Weights of a small mixture-of-experts language model, trained from scratch on English Wikipedia: 4 picks a token.
Below are experts of layer 2 (counted from 0) of a mixture-of-experts language model. Rows are named router (the router's row for the expert), up (a neuron's input weights, with its number) and show model dimensions 0-79. Each number is 50 + 12 x the weight over its row's rms, rounded and kept within 0 to 99.
After each expert's rows: a language model's description of what the expert responds to. This comes from a sample of Wikipedia text that the model never trained on.

# expert 28
router:36 53 69 48 64 36 35 14 27 64 72 61 63 54 56 41 57 46 48 46 45 57 65 44 73 63 52 48 50 46 71 58 54 69 48 33 46 42 54 75 46 45 65 42 45 54 43 29 68 54 50 45 63 48 63 49 50 37 57 47 45 72 52 67 79 40 65 40 33 48 37 41 48 47 50 52 59 61 43 27
up0:61 32 68 47 47 53 46 61 52 44 39 26 58 59 36 34 61 43 32 55 62 65 36 45 37 35 77 23 39 47 50 59 56 62 28 36 32 62 54 58 53 42 35 30 62 53 54 32 56 58 38 48 49 27 40 49 53 29 35 35 55 55 40 51 64 53 52 43 51 43 49 39 55 53 50 57 52 41 53 46
up1:38 54 50 57 49 33 46 26 54 56 54 62 36 42 51 55 45 45 66 78 40 61 74 49 34 56 48 62 56 27 30 48 37 58 33 26 44 48 48 31 49 44 53 43 23 69 41 44 44 50 49 73 44 65 66 42 68 32 59 44 38 60 50 52 50 45 68 54 59 19 50 37 58 49 45 38 71 70 53 67
up2:50 46 45 60 52 38 51 64 41 48 39 42 84 41 39 58 45 64 58 61 56 55 48 51 72 47 69 34 60 57 53 24 35 74 38 45 46 46 55 57 48 60 63 67 52 52 35 49 42 50 40 44 39 62 65 41 72 30 58 56 52 59 38 81 55 45 60 59 41 34 66 36 83 32 50 17 60 29 61 59
up3:28 55 50 63 58 45 34 28 42 58 65 49 49 52 64 39 47 55 38 57 47 34 56 56 56 56 56 40 49 25 47 51 50 60 52 47 49 59 55 39 55 31 61 43 50 50 52 51 57 57 50 36 67 76 63 46 17 51 56 47 39 58 57 50 38 52 48 47 35 22 43 27 43 44 49 48 64 66 51 50
up4:53 52 79 32 48 49 52 22 28 33 59 54 70 53 23 46 46 37 43 61 47 59 70 56 64 61 55 36 46 61 49 25 63 64 41 35 54 51 52 61 49 41 71 60 38 54 43 43 65 44 54 35 63 70 28 42 65 44 36 50 47 55 54 57 75 42 63 47 31 36 63 55 39 61 49 75 57 59 35 18
up5:59 62 45 60 81 51 50 61 50 64 43 71 52 52 21 35 59 56 55 37 45 60 67 61 55 44 52 59 51 38 51 40 46 37 44 61 46 64 55 60 50 54 49 27 58 42 54 41 50 36 72 62 41 51 51 65 67 18 50 49 39 59 55 43 47 44 59 42 57 53 50 54 49 51 45 42 77 64 41 71
up6:38 37 35 48 24 45 48 25 54 55 47 45 64 57 44 61 50 52 34 60 41 50 58 47 65 87 55 38 45 38 54 40 68 59 36 52 75 58 53 56 52 44 63 53 46 41 57 56 45 54 55 52 63 61 40 36 54 61 37 52 28 48 50 46 80 38 59 46 62 44 41 78 24 49 54 70 65 70 42 64
up7:50 49 48 37 42 48 50 42 55 38 51 36 45 57 39 41 47 72 49 64 35 46 58 48 49 52 45 44 60 55 51 67 58 40 42 24 57 47 41 55 43 54 37 50 46 31 65 55 49 43 49 56 58 36 63 46 63 22 50 52 34 72 46 44 55 42 84 53 43 47 42 57 61 47 48 62 43 64 47 28
up8:58 43 51 94 62 58 42 37 40 54 73 23 55 45 44 32 53 69 49 73 58 50 39 50 46 47 33 44 45 65 43 60 39 38 56 50 52 59 53 56 49 51 55 72 55 50 43 58 65 55 47 59 53 56 51 45 44 41 59 48 38 68 57 52 65 55 54 44 20 54 42 38 29 49 49 56 66 50 50 45
Description: Numbers, percentages, bars and punctuation in census figures, election results and stat tables, such as 100, 70, %, minus signs.

# expert 8
router:49 70 61 58 72 35 31 34 28 69 36 46 56 71 48 40 61 49 38 51 57 45 39 44 47 67 60 32 27 45 54 60 51 63 46 31 37 22 59 70 54 62 60 58 45 42 75 47 56 63 38 52 55 40 25 58 36 50 58 51 65 35 53 45 66 37 53 50 35 68 57 43 71 57 51 45 58 62 28 21
up0:34 53 46 46 43 50 31 51 24 48 55 55 67 42 43 50 55 44 32 38 60 39 57 48 53 63 55 34 58 51 42 39 42 56 47 37 48 53 48 39 51 46 49 59 68 51 45 64 40 53 48 49 68 49 57 61 35 55 63 52 38 56 50 36 34 44 61 46 49 64 62 65 29 40 53 45 38 50 51 49
up1:70 29 57 39 73 38 55 43 45 33 17 71 31 60 50 56 52 70 44 60 48 58 54 53 56 52 72 38 53 40 34 33 51 39 49 20 67 22 45 54 58 95 40 47 57 51 73 44 46 55 46 61 53 68 45 54 56 47 66 52 61 63 58 68 42 62 40 53 52 65 63 22 65 60 46 53 48 59 51 52
up2:24 71 33 52 45 45 53 59 40 59 56 49 41 45 66 45 95 39 51 41 42 75 42 52 58 61 58 40 36 29 46 56 46 53 55 49 58 62 49 55 52 41 48 36 32 51 64 53 54 50 49 45 36 47 39 39 40 65 40 45 45 48 47 51 39 61 39 53 59 50 57 64 31 48 49 52 57 57 48 49
up3:46 45 87 60 27 43 40 57 64 58 61 58 59 56 65 66 49 64 29 63 65 62 59 49 54 36 54 58 61 42 67 52 49 49 31 48 58 53 55 47 49 80 33 42 58 66 42 62 40 53 52 49 51 51 35 65 37 34 49 57 52 34 55 32 58 66 46 56 70 52 62 74 63 61 46 44 75 46 45 65
up4:29 33 59 53 57 40 46 44 57 34 63 38 43 47 48 63 53 61 56 36 58 34 49 47 72 70 46 46 60 32 44 39 58 47 65 66 46 42 45 38 53 20 50 69 50 61 78 60 49 59 54 51 56 39 67 65 33 47 62 48 32 45 56 64 52 85 29 55 33 56 57 56 33 56 46 62 27 57 41 38
up5:49 60 43 51 37 48 49 64 61 28 32 54 41 62 34 41 71 53 48 61 56 58 55 53 38 44 35 53 26 55 43 56 34 40 78 78 49 47 43 43 50 88 31 30 39 36 54 47 55 45 48 66 63 33 45 62 33 54 72 46 82 53 53 48 62 70 61 60 52 60 55 52 75 48 49 46 46 39 39 66
up6:47 75 27 22 67 47 47 56 63 45 62 50 54 57 44 60 48 47 49 57 50 57 46 61 61 52 61 45 18 51 27 28 28 51 60 49 55 54 54 46 47 44 43 46 16 51 66 81 64 36 58 56 47 60 71 68 59 35 22 39 77 64 44 58 53 34 48 43 64 45 54 25 51 48 49 36 50 36 49 48
up7:40 27 60 40 44 35 40 54 62 47 66 58 57 41 52 32 61 44 40 22 49 30 54 50 29 46 52 52 39 56 45 66 38 77 59 39 57 28 56 56 45 59 58 62 58 43 60 39 46 55 52 47 52 78 44 58 53 59 62 48 66 55 55 52 40 43 41 48 59 65 50 42 54 59 50 68 39 62 48 75
up8:48 28 71 58 66 60 51 41 37 48 41 27 71 50 55 54 66 33 61 53 51 44 44 47 45 40 40 64 36 22 57 69 50 50 36 49 61 36 57 55 56 59 59 44 51 40 62 45 61 43 39 52 59 42 46 59 34 55 42 52 77 33 50 43 65 60 52 41 50 34 64 59 49 51 51 51 47 56 53 35
Description: First capital letter piece of proper names, often after a table bar, dash or colon, such as Sh-ankar, S-wim, W-ichit.

# expert 6
router:49 67 52 62 50 48 35 53 56 64 61 52 49 61 27 71 70 56 44 51 53 28 55 46 57 52 77 44 39 45 73 51 45 44 49 47 30 45 61 64 44 64 62 52 50 52 45 66 53 56 27 53 63 31 25 47 60 67 60 60 50 39 35 56 55 48 54 49 49 51 75 36 49 72 57 44 44 49 47 41
up0:53 40 51 39 29 47 45 47 58 70 83 67 51 47 54 68 54 36 46 40 55 43 67 51 55 28 72 46 59 29 45 64 64 76 72 59 28 41 56 43 54 39 39 71 35 67 45 38 49 49 42 55 60 34 47 44 49 46 57 50 41 45 40 48 38 60 50 60 45 48 39 41 49 46 52 59 27 39 56 27
up1:64 47 29 53 59 39 49 38 60 39 42 57 52 46 48 58 49 68 44 56 57 57 76 39 53 26 72 49 49 32 57 42 66 56 49 40 61 51 51 55 55 32 46 36 44 47 58 49 57 52 48 54 55 57 50 40 62 40 48 61 62 56 55 45 40 56 64 56 58 61 48 38 26 46 55 45 52 47 29 52
up2:42 52 53 49 48 58 49 44 39 70 50 65 42 58 60 51 60 80 51 52 62 55 32 48 67 48 55 49 51 41 41 31 42 71 48 29 55 58 46 54 52 41 67 31 39 52 44 29 54 54 57 37 50 40 68 56 63 37 37 50 63 54 40 53 43 45 62 59 49 36 71 34 65 71 48 38 36 36 47 69
up3:61 61 16 59 53 46 62 30 62 28 39 57 69 64 55 49 58 34 45 64 49 61 45 47 62 52 58 52 56 67 60 70 45 43 47 54 64 27 52 63 50 42 52 47 27 60 47 37 64 48 47 37 70 54 26 51 41 25 43 47 73 44 57 53 46 43 50 21 47 35 41 50 64 51 55 51 52 46 42 44
up4:42 61 90 30 57 43 54 50 37 36 52 41 47 65 32 55 51 48 56 44 58 26 62 49 73 56 63 61 61 44 68 43 51 34 50 60 47 36 52 59 51 44 65 51 33 56 57 39 64 53 51 52 61 31 49 78 68 43 42 50 29 67 41 57 57 43 54 59 35 33 70 61 66 65 52 46 36 54 61 49
up5:69 39 33 48 68 67 49 71 37 51 12 62 47 56 48 70 51 55 57 67 35 77 62 52 55 42 58 43 42 53 51 58 49 53 48 71 50 58 55 55 50 64 47 51 48 76 35 75 57 61 47 38 71 43 21 62 77 53 56 58 73 35 35 47 47 48 78 43 43 60 45 70 38 60 57 44 47 57 56 55
up6:52 78 48 57 49 31 49 43 57 42 46 71 36 45 71 64 69 60 48 47 44 49 50 51 66 50 50 20 44 56 50 14 43 61 48 63 52 65 48 48 54 44 60 60 57 44 52 53 56 51 41 52 56 42 38 63 35 11 61 54 52 51 37 37 29 61 79 59 55 44 57 67 54 32 52 40 68 45 47 58
up7:45 45 69 44 40 26 38 61 60 40 76 55 32 74 57 38 77 35 36 75 58 60 60 46 66 64 50 49 47 42 50 61 52 23 51 47 30 42 58 50 57 81 32 45 56 56 39 47 48 52 50 43 52 56 54 49 26 76 45 45 47 38 54 57 65 79 46 44 46 58 54 59 60 52 48 32 51 37 43 68
up8:60 45 42 70 43 42 62 52 57 63 65 33 30 46 67 55 40 45 42 23 36 58 54 48 38 50 62 43 22 58 41 47 54 42 79 29 42 47 52 58 55 78 38 38 56 49 37 68 63 65 52 71 37 57 59 43 33 49 52 53 59 53 40 28 82 41 58 51 56 53 49 24 46 53 46 49 29 46 60 33
Description: Particles and prepositions following verbs or events, especially due in due to, plus up, on, out, during, after, and -ed endings.

# expert 30
router:47 57 70 51 56 45 44 42 42 67 30 45 64 60 44 52 58 64 43 37 64 26 42 44 48 55 60 40 44 42 68 74 54 62 43 49 35 52 60 63 45 62 62 56 56 45 54 43 60 52 36 37 37 47 38 29 47 48 74 56 59 63 39 63 65 26 49 40 29 66 52 48 66 54 57 25 59 65 43 29
up0:46 41 76 59 58 31 59 60 55 44 68 87 62 64 57 58 50 50 58 69 61 28 72 44 52 64 58 56 35 39 45 39 23 71 35 42 38 24 52 46 41 54 65 67 37 32 33 59 51 59 55 31 69 26 43 37 31 54 58 61 37 59 44 51 42 49 57 58 33 44 37 68 48 48 46 44 51 49 66 45
up1:55 80 79 59 31 47 48 47 40 39 44 49 53 48 48 44 51 46 54 48 62 67 31 47 62 45 62 42 53 30 38 72 59 53 50 57 39 46 49 66 45 58 52 54 59 52 46 52 47 49 48 45 58 32 34 38 29 41 40 61 62 34 51 64 58 48 32 59 52 45 60 67 87 37 50 65 65 49 43 54
up2:48 41 29 39 46 49 59 40 50 32 17 63 51 55 41 52 69 55 55 37 47 40 38 41 63 82 51 40 53 54 50 50 47 31 44 49 51 39 40 43 48 47 40 42 53 63 50 57 50 49 62 59 61 43 46 34 53 58 31 60 31 39 33 69 56 61 39 41 44 55 53 64 31 60 51 41 53 58 39 70
up3:58 77 57 70 56 51 44 53 62 67 57 40 46 84 69 64 45 52 53 47 55 83 54 47 61 41 53 55 42 43 61 41 59 73 50 42 46 37 51 59 59 62 50 54 76 61 67 61 43 53 53 57 49 60 50 43 59 54 50 49 61 37 44 29 70 35 61 40 59 52 41 34 63 62 49 43 43 48 55 60
up4:55 55 37 20 68 38 47 68 51 46 36 52 62 56 43 40 42 33 60 59 55 49 51 38 47 39 42 41 54 27 35 51 51 77 53 48 58 58 51 52 50 73 41 36 49 45 50 47 54 53 48 56 48 63 60 51 65 58 57 46 68 78 33 42 46 38 54 49 34 49 34 52 45 65 55 61 56 63 31 49
up5:45 55 53 47 52 51 60 65 55 63 40 58 56 52 30 58 39 39 49 34 43 52 37 52 80 47 46 32 43 37 47 77 42 59 69 45 38 45 50 42 51 77 29 70 52 61 44 53 46 62 55 46 53 44 51 43 28 21 46 57 50 46 52 30 54 55 43 66 16 62 39 44 39 50 53 56 14 66 55 56
up6:44 27 42 57 67 44 54 45 63 41 72 43 52 48 40 71 49 42 46 53 52 51 69 49 37 61 71 43 43 61 76 58 72 66 49 45 35 63 43 37 52 61 56 24 33 42 53 69 65 46 76 47 26 74 50 48 56 37 44 42 56 58 52 57 79 43 48 56 62 36 42 44 60 51 50 55 49 42 44 39
up7:51 34 66 36 62 39 34 61 43 44 42 41 64 85 30 48 61 53 38 69 49 41 53 45 56 58 38 51 40 63 64 50 55 38 43 39 44 53 55 63 51 51 53 46 72 27 55 62 59 57 54 34 91 57 75 56 51 58 59 39 41 40 34 63 47 53 49 47 61 31 35 38 63 46 57 51 66 48 57 56
up8:40 49 79 43 53 65 49 28 55 57 49 66 33 50 49 62 40 53 56 21 54 38 66 47 39 57 45 41 52 35 62 62 58 74 58 50 48 57 53 57 53 56 76 53 71 53 29 45 46 54 43 48 60 33 62 36 48 40 58 50 51 52 50 48 66 59 41 52 40 48 43 51 61 51 48 45 61 67 52 38
Description: Vowel-cluster pieces inside words, especially ea in New Zealand and season, plus po, ca, au, and many bare spaces.

# expert 31
router:54 56 76 41 55 34 45 34 52 65 64 83 58 75 51 55 63 38 38 45 50 62 57 40 53 70 46 37 54 37 61 60 82 77 35 36 56 55 50 47 40 45 56 53 69 51 60 42 56 58 55 42 74 43 55 52 52 22 66 47 55 53 42 57 56 59 46 33 28 44 74 27 56 45 54 59 59 71 42 36
up0:56 34 64 76 34 40 60 48 43 64 47 68 53 64 56 67 69 42 53 44 64 25 54 57 47 73 32 45 53 54 46 35 39 46 54 35 60 43 53 62 47 75 48 46 48 56 58 43 62 49 57 52 59 45 51 52 34 39 71 57 46 56 59 59 66 34 48 52 86 37 60 67 37 42 43 58 35 58 51 66
up1:61 91 86 46 56 58 69 33 50 44 65 68 46 50 46 39 46 50 28 80 44 42 68 56 66 43 60 46 46 45 40 41 46 54 58 44 45 45 52 55 42 62 47 50 39 54 25 57 60 49 54 45 63 55 59 53 51 49 43 50 43 36 49 41 47 56 61 47 50 63 44 53 54 59 48 71 61 56 39 54
up2:53 44 34 44 73 45 43 61 37 24 35 49 81 55 42 53 75 31 31 50 62 51 27 50 54 54 47 46 64 31 63 55 51 56 48 50 47 51 43 33 54 58 48 40 45 37 61 34 51 52 50 52 39 54 39 52 36 38 36 48 15 40 59 25 43 71 49 45 74 42 34 55 40 44 50 62 58 38 42 32
up3:52 59 56 42 72 51 46 52 37 51 44 36 33 54 46 55 65 72 42 62 25 58 62 56 61 57 85 55 41 42 53 27 44 31 58 35 52 36 52 39 56 58 48 43 39 51 54 50 46 45 61 54 60 53 43 64 33 52 34 61 40 60 56 51 50 34 57 38 85 51 63 40 81 54 48 61 40 50 71 49
up4:53 66 32 64 46 45 49 44 43 46 68 53 38 52 37 52 42 41 51 54 60 50 43 46 40 40 45 33 47 55 38 52 73 27 46 36 54 36 49 45 46 42 51 66 54 52 45 40 64 49 52 37 49 30 59 37 16 48 61 48 51 57 43 71 54 78 61 46 68 45 30 46 52 40 54 46 56 51 63 75
up5:47 62 58 58 58 51 57 37 40 56 32 44 29 32 35 53 53 36 52 47 58 44 40 52 55 52 65 45 51 41 48 42 46 38 36 59 64 49 52 72 36 63 38 43 58 50 56 66 59 51 46 50 79 47 62 50 43 27 47 55 40 56 37 86 71 55 26 46 24 53 27 27 82 50 54 59 73 67 44 61
up6:66 24 65 45 51 60 54 42 40 47 52 49 40 67 48 38 50 47 60 54 32 62 52 50 56 62 59 56 42 30 59 46 42 63 54 56 31 39 56 65 52 48 63 49 60 55 48 49 44 55 41 52 32 81 66 60 42 51 52 67 33 37 41 50 64 43 64 45 46 39 30 45 51 59 54 54 62 58 53 59
up7:41 67 36 49 46 58 61 74 59 49 54 22 30 33 54 61 60 50 40 28 44 63 56 55 46 69 72 27 53 50 48 40 47 32 60 34 27 48 52 43 53 74 35 55 32 35 36 54 67 52 55 34 63 61 38 62 48 48 58 39 68 72 42 67 60 66 37 45 56 36 62 32 51 37 47 28 49 51 38 40
up8:52 43 63 60 39 45 47 43 45 80 54 20 27 33 47 38 58 33 64 55 31 58 43 48 66 54 87 39 36 62 62 49 47 65 45 46 49 51 47 33 48 69 52 62 66 57 54 60 46 63 53 43 62 54 39 59 23 59 49 49 34 52 56 56 58 58 58 48 59 41 32 48 70 40 50 51 60 49 48 49
Description: Symbols and field labels in place infoboxes and geography prose, such as bullet, Time zone, km², slashes, and prepositions in, by.

# expert 46
router:38 58 62 57 56 36 40 36 44 67 31 47 67 52 33 45 49 64 47 42 61 36 35 43 46 55 58 44 43 45 66 67 47 65 37 46 38 50 58 62 43 55 61 61 55 34 55 49 55 57 29 39 38 50 50 25 43 49 69 56 53 69 40 64 66 14 47 38 32 59 56 48 67 49 51 20 55 68 43 30
up0:51 46 40 44 64 65 48 54 32 51 57 49 55 45 82 54 49 33 50 37 45 83 33 49 62 45 55 36 58 35 52 74 47 42 74 36 75 37 58 62 59 60 49 54 37 61 41 68 55 58 73 40 72 24 63 39 62 31 43 60 37 74 38 66 32 47 34 43 43 44 44 43 57 53 46 50 59 47 41 52
up1:38 35 45 31 50 43 47 47 56 60 50 56 66 43 42 59 58 38 55 45 50 48 67 54 32 64 69 39 39 54 42 48 46 55 64 42 52 44 55 50 52 47 70 41 50 38 39 69 52 53 31 63 64 58 55 19 40 69 61 52 51 89 43 53 51 48 35 34 36 52 52 62 52 47 47 61 54 51 53 58
up2:31 56 28 52 40 48 47 65 41 53 55 61 53 53 52 57 59 56 53 50 60 50 46 51 42 59 26 62 56 51 68 92 55 29 30 55 33 47 40 65 49 43 39 56 30 43 53 46 61 52 46 37 53 53 45 34 68 49 76 48 48 56 42 54 54 77 65 54 44 56 62 44 57 47 58 51 52 70 40 55
up3:64 60 73 43 39 53 53 59 49 44 64 42 49 54 45 63 34 36 47 32 38 68 31 53 59 62 22 43 53 60 68 52 58 70 43 57 43 41 57 59 43 56 37 66 66 52 64 47 61 52 57 34 64 42 64 68 53 42 41 52 73 50 40 63 56 52 28 55 63 43 37 59 59 54 54 36 60 61 35 30
up4:64 57 28 62 73 54 43 65 39 65 31 55 52 68 33 54 53 61 43 29 46 40 34 43 40 49 64 35 35 40 51 66 49 58 66 44 45 43 53 65 48 63 36 43 66 51 62 84 47 58 38 44 49 36 34 43 54 58 52 55 45 54 50 45 46 34 64 36 30 48 45 53 47 49 56 37 26 45 53 41
up5:61 61 43 52 69 55 49 52 27 51 53 68 50 29 53 49 20 62 56 53 57 55 38 48 43 61 48 42 67 35 52 51 52 60 42 41 66 32 43 47 50 57 63 44 59 61 45 51 47 52 62 55 76 43 60 45 39 62 58 49 69 39 49 45 59 47 57 63 42 36 49 42 56 54 55 44 70 61 44 53
up6:38 45 39 29 44 56 38 63 42 47 64 50 63 42 56 43 56 59 53 31 53 47 42 47 44 59 40 53 38 50 42 68 63 40 22 48 53 63 60 67 50 49 33 35 41 49 63 39 46 50 34 58 49 39 85 35 50 42 42 48 58 46 32 60 44 62 39 49 56 38 42 47 47 63 56 50 61 35 43 29
up7:46 58 44 60 57 41 73 39 27 44 75 57 44 69 71 37 56 59 35 31 44 52 58 44 65 60 61 56 35 39 71 83 39 44 57 48 41 42 47 49 58 73 34 37 60 61 36 49 64 62 36 68 49 41 42 41 53 48 38 48 50 50 38 46 52 38 22 52 33 33 47 38 74 60 56 49 63 65 39 31
up8:61 42 55 60 36 39 63 18 47 77 66 56 57 72 53 47 56 53 46 60 41 35 26 46 59 46 50 37 35 59 62 40 54 65 67 63 50 64 48 55 46 51 40 31 73 50 35 47 51 53 45 67 74 38 62 53 46 30 68 53 57 43 60 75 56 37 58 59 48 44 25 51 59 39 51 55 78 48 49 49
Description: Final letters completing words like flew, blew, beyond, plus short words in, of, to and capital letters starting names.

# expert 19
router:48 80 34 41 59 22 38 50 37 57 36 56 55 66 41 73 68 49 28 58 49 43 67 39 61 48 58 41 28 52 55 68 45 68 52 38 36 32 49 57 54 57 70 42 25 37 59 58 60 50 26 40 54 27 49 27 64 44 85 43 52 41 49 62 62 27 41 52 63 33 59 38 50 47 48 46 50 44 49 21
up0:50 70 15 49 50 40 51 31 53 54 55 63 46 54 42 33 60 61 46 34 27 46 58 44 57 40 42 54 48 52 40 68 53 52 64 49 46 54 48 52 49 45 69 48 39 56 35 28 51 50 55 51 47 27 49 52 46 40 62 51 51 41 62 61 59 41 41 41 66 50 48 53 60 50 45 28 66 49 53 68
up1:35 50 76 47 31 47 52 45 56 60 62 71 42 66 58 49 46 35 41 54 57 64 55 49 61 58 64 52 49 53 58 42 52 63 24 22 42 42 50 50 52 63 51 60 30 56 63 55 57 60 49 39 46 48 67 44 70 25 46 47 37 51 52 51 50 57 62 49 72 40 42 32 20 70 50 47 59 40 48 56
up2:63 65 54 51 24 50 41 11 34 64 43 23 59 45 50 58 62 41 40 47 55 57 57 46 54 38 62 64 48 58 58 21 36 62 50 54 48 27 52 56 53 66 61 36 43 55 45 48 41 51 69 51 52 52 47 32 51 53 46 40 65 44 47 40 71 57 33 51 47 41 49 34 68 58 53 49 54 59 48 37
up3:44 70 40 11 52 41 56 54 56 48 45 60 37 57 47 55 53 46 40 52 58 41 29 53 56 65 79 40 52 50 65 49 45 55 57 52 37 35 55 41 52 44 54 40 53 46 37 52 48 46 56 52 81 46 40 39 43 41 49 46 66 32 63 56 56 56 25 47 70 70 66 42 73 47 51 49 42 53 47 36
up4:44 48 31 70 43 40 49 40 63 44 63 81 79 04 41 22 26 39 52 78 46 50 44 44 56 49 51 38 62 39 49 41 30 47 36 59 54 45 47 34 47 49 24 50 54 42 71 54 47 36 32 45 53 35 55 60 50 57 50 45 39 59 54 40 30 48 34 51 68 38 62 38 57 44 51 55 46 54 49 42
up5:48 58 71 63 23 38 60 47 45 47 62 58 75 57 66 42 65 49 31 56 40 51 31 48 59 48 56 55 46 51 51 77 36 35 59 19 32 50 48 54 51 48 44 68 43 45 39 28 39 55 49 44 57 58 42 38 50 50 55 57 29 66 49 40 53 46 52 52 24 61 35 30 55 62 49 50 56 48 73 38
up6:61 76 61 39 34 37 59 47 62 48 59 36 46 68 17 47 55 41 55 71 44 66 71 43 43 42 78 43 63 63 63 50 29 70 64 32 45 39 47 59 44 46 40 45 38 61 51 58 57 49 43 51 60 53 35 39 61 47 48 41 24 36 42 56 48 53 45 51 37 29 45 57 45 58 47 55 55 47 58 36
up7:43 77 32 37 47 52 38 78 56 50 55 36 35 57 60 55 34 56 45 56 55 52 56 47 51 54 76 46 42 58 40 85 43 83 36 51 45 37 56 56 51 42 57 56 49 45 49 55 76 46 23 62 56 21 47 44 53 41 59 71 51 49 50 59 48 55 35 51 21 45 53 54 52 65 46 50 48 65 42 46
up8:43 34 19 48 26 44 45 29 50 54 44 50 65 56 27 63 64 59 67 61 44 49 59 43 34 43 45 65 41 42 55 61 46 54 52 48 38 48 48 55 53 41 30 33 56 43 61 42 58 44 42 43 44 42 48 44 48 48 30 47 43 59 45 55 51 57 45 52 67 45 61 45 34 60 51 72 66 44 56 57
Description: Middle syllables and prefixes of Latinate words in legal, government and career text, such as pro-mo-ted, gr-anted, com-muted, jo-ur-nalist.

# expert 16
router:48 57 48 45 70 45 49 52 52 48 43 54 51 74 40 50 53 65 27 43 60 44 44 45 41 83 71 36 49 47 44 90 52 60 41 47 26 30 50 55 39 71 82 57 41 46 66 49 59 52 47 28 49 31 37 36 69 55 62 57 65 61 50 70 55 37 51 44 55 67 44 42 47 49 57 39 61 78 63 56
up0:51 63 48 31 62 32 52 52 59 44 33 38 67 33 48 40 48 76 32 37 47 59 38 37 23 44 67 52 46 63 46 42 50 57 55 39 50 54 57 34 41 82 58 58 32 70 48 52 68 53 37 57 53 78 43 55 48 47 51 51 85 32 52 30 63 56 54 50 78 50 52 40 34 56 52 57 58 54 60 29
up1:47 73 41 32 20 48 52 56 45 58 36 65 43 36 50 55 45 49 68 53 52 49 54 59 62 46 40 43 66 27 40 40 40 25 35 64 38 52 54 60 52 56 33 63 52 62 60 41 43 59 43 68 39 27 37 30 43 66 48 64 38 67 53 53 53 43 45 51 65 46 46 52 59 75 54 33 62 66 60 52
up2:56 71 67 59 60 51 57 39 30 66 52 58 55 41 47 61 38 19 55 51 36 37 59 53 43 44 50 33 45 39 35 51 48 57 54 61 32 63 51 37 63 49 54 64 60 56 39 38 38 40 48 52 77 46 60 51 54 66 58 52 61 51 44 53 67 58 67 51 58 39 27 37 64 40 49 56 57 42 57 65
up3:44 50 50 41 46 50 41 53 43 44 44 35 54 51 26 41 52 57 41 65 51 36 39 47 72 49 41 27 61 56 33 33 55 36 45 49 53 39 48 48 50 63 35 53 56 50 76 46 43 50 41 44 63 48 47 50 29 53 50 48 63 63 66 33 59 48 50 57 39 48 58 51 41 49 49 58 54 44 25 26
up4:55 57 70 21 37 47 55 43 57 71 59 58 51 63 30 57 30 28 34 50 51 37 30 59 37 64 59 58 43 35 31 52 55 77 33 46 53 48 51 39 50 42 66 58 54 59 63 35 54 43 44 53 53 57 43 64 64 55 44 50 73 40 39 54 34 53 35 61 50 36 79 61 36 44 48 52 56 40 52 70
up5:33 64 43 45 53 46 30 43 52 45 56 35 68 62 37 26 58 45 33 55 47 87 55 48 46 60 51 73 70 73 40 41 54 56 53 40 58 40 49 50 50 46 45 55 37 59 64 51 56 45 57 36 50 60 54 56 31 66 55 48 61 61 49 68 54 43 57 48 28 49 51 42 29 48 50 53 48 50 57 38
up6:51 44 37 52 37 45 66 59 52 60 75 49 70 52 57 52 58 58 37 49 49 71 60 31 59 59 35 48 28 21 37 06 45 45 59 48 41 75 43 54 43 53 61 53 60 53 47 41 68 47 58 40 33 53 66 40 31 59 60 58 48 41 55 43 48 61 40 54 60 37 53 56 26 46 48 62 19 78 40 59
up7:62 40 35 40 53 40 63 56 63 54 35 46 57 47 51 45 52 50 45 49 48 60 52 50 64 78 40 53 51 36 49 64 56 41 57 64 55 25 57 43 61 63 54 53 53 51 22 39 53 59 66 56 48 52 58 63 46 45 43 55 37 63 47 54 56 53 36 42 67 51 25 54 43 39 58 64 60 50 62 54
up8:48 21 66 64 31 39 36 64 46 41 58 47 38 48 53 58 55 43 39 50 60 58 55 53 49 53 58 64 39 42 49 51 50 78 49 28 33 40 50 49 53 40 52 67 29 51 76 38 70 54 57 49 51 38 47 70 39 25 57 51 55 44 61 38 58 53 57 49 70 54 41 56 41 53 46 63 41 37 72 64
Description: Opening syllables of lowercase words after a space, such as car in carried, vi in vicar, cc in engine sizes.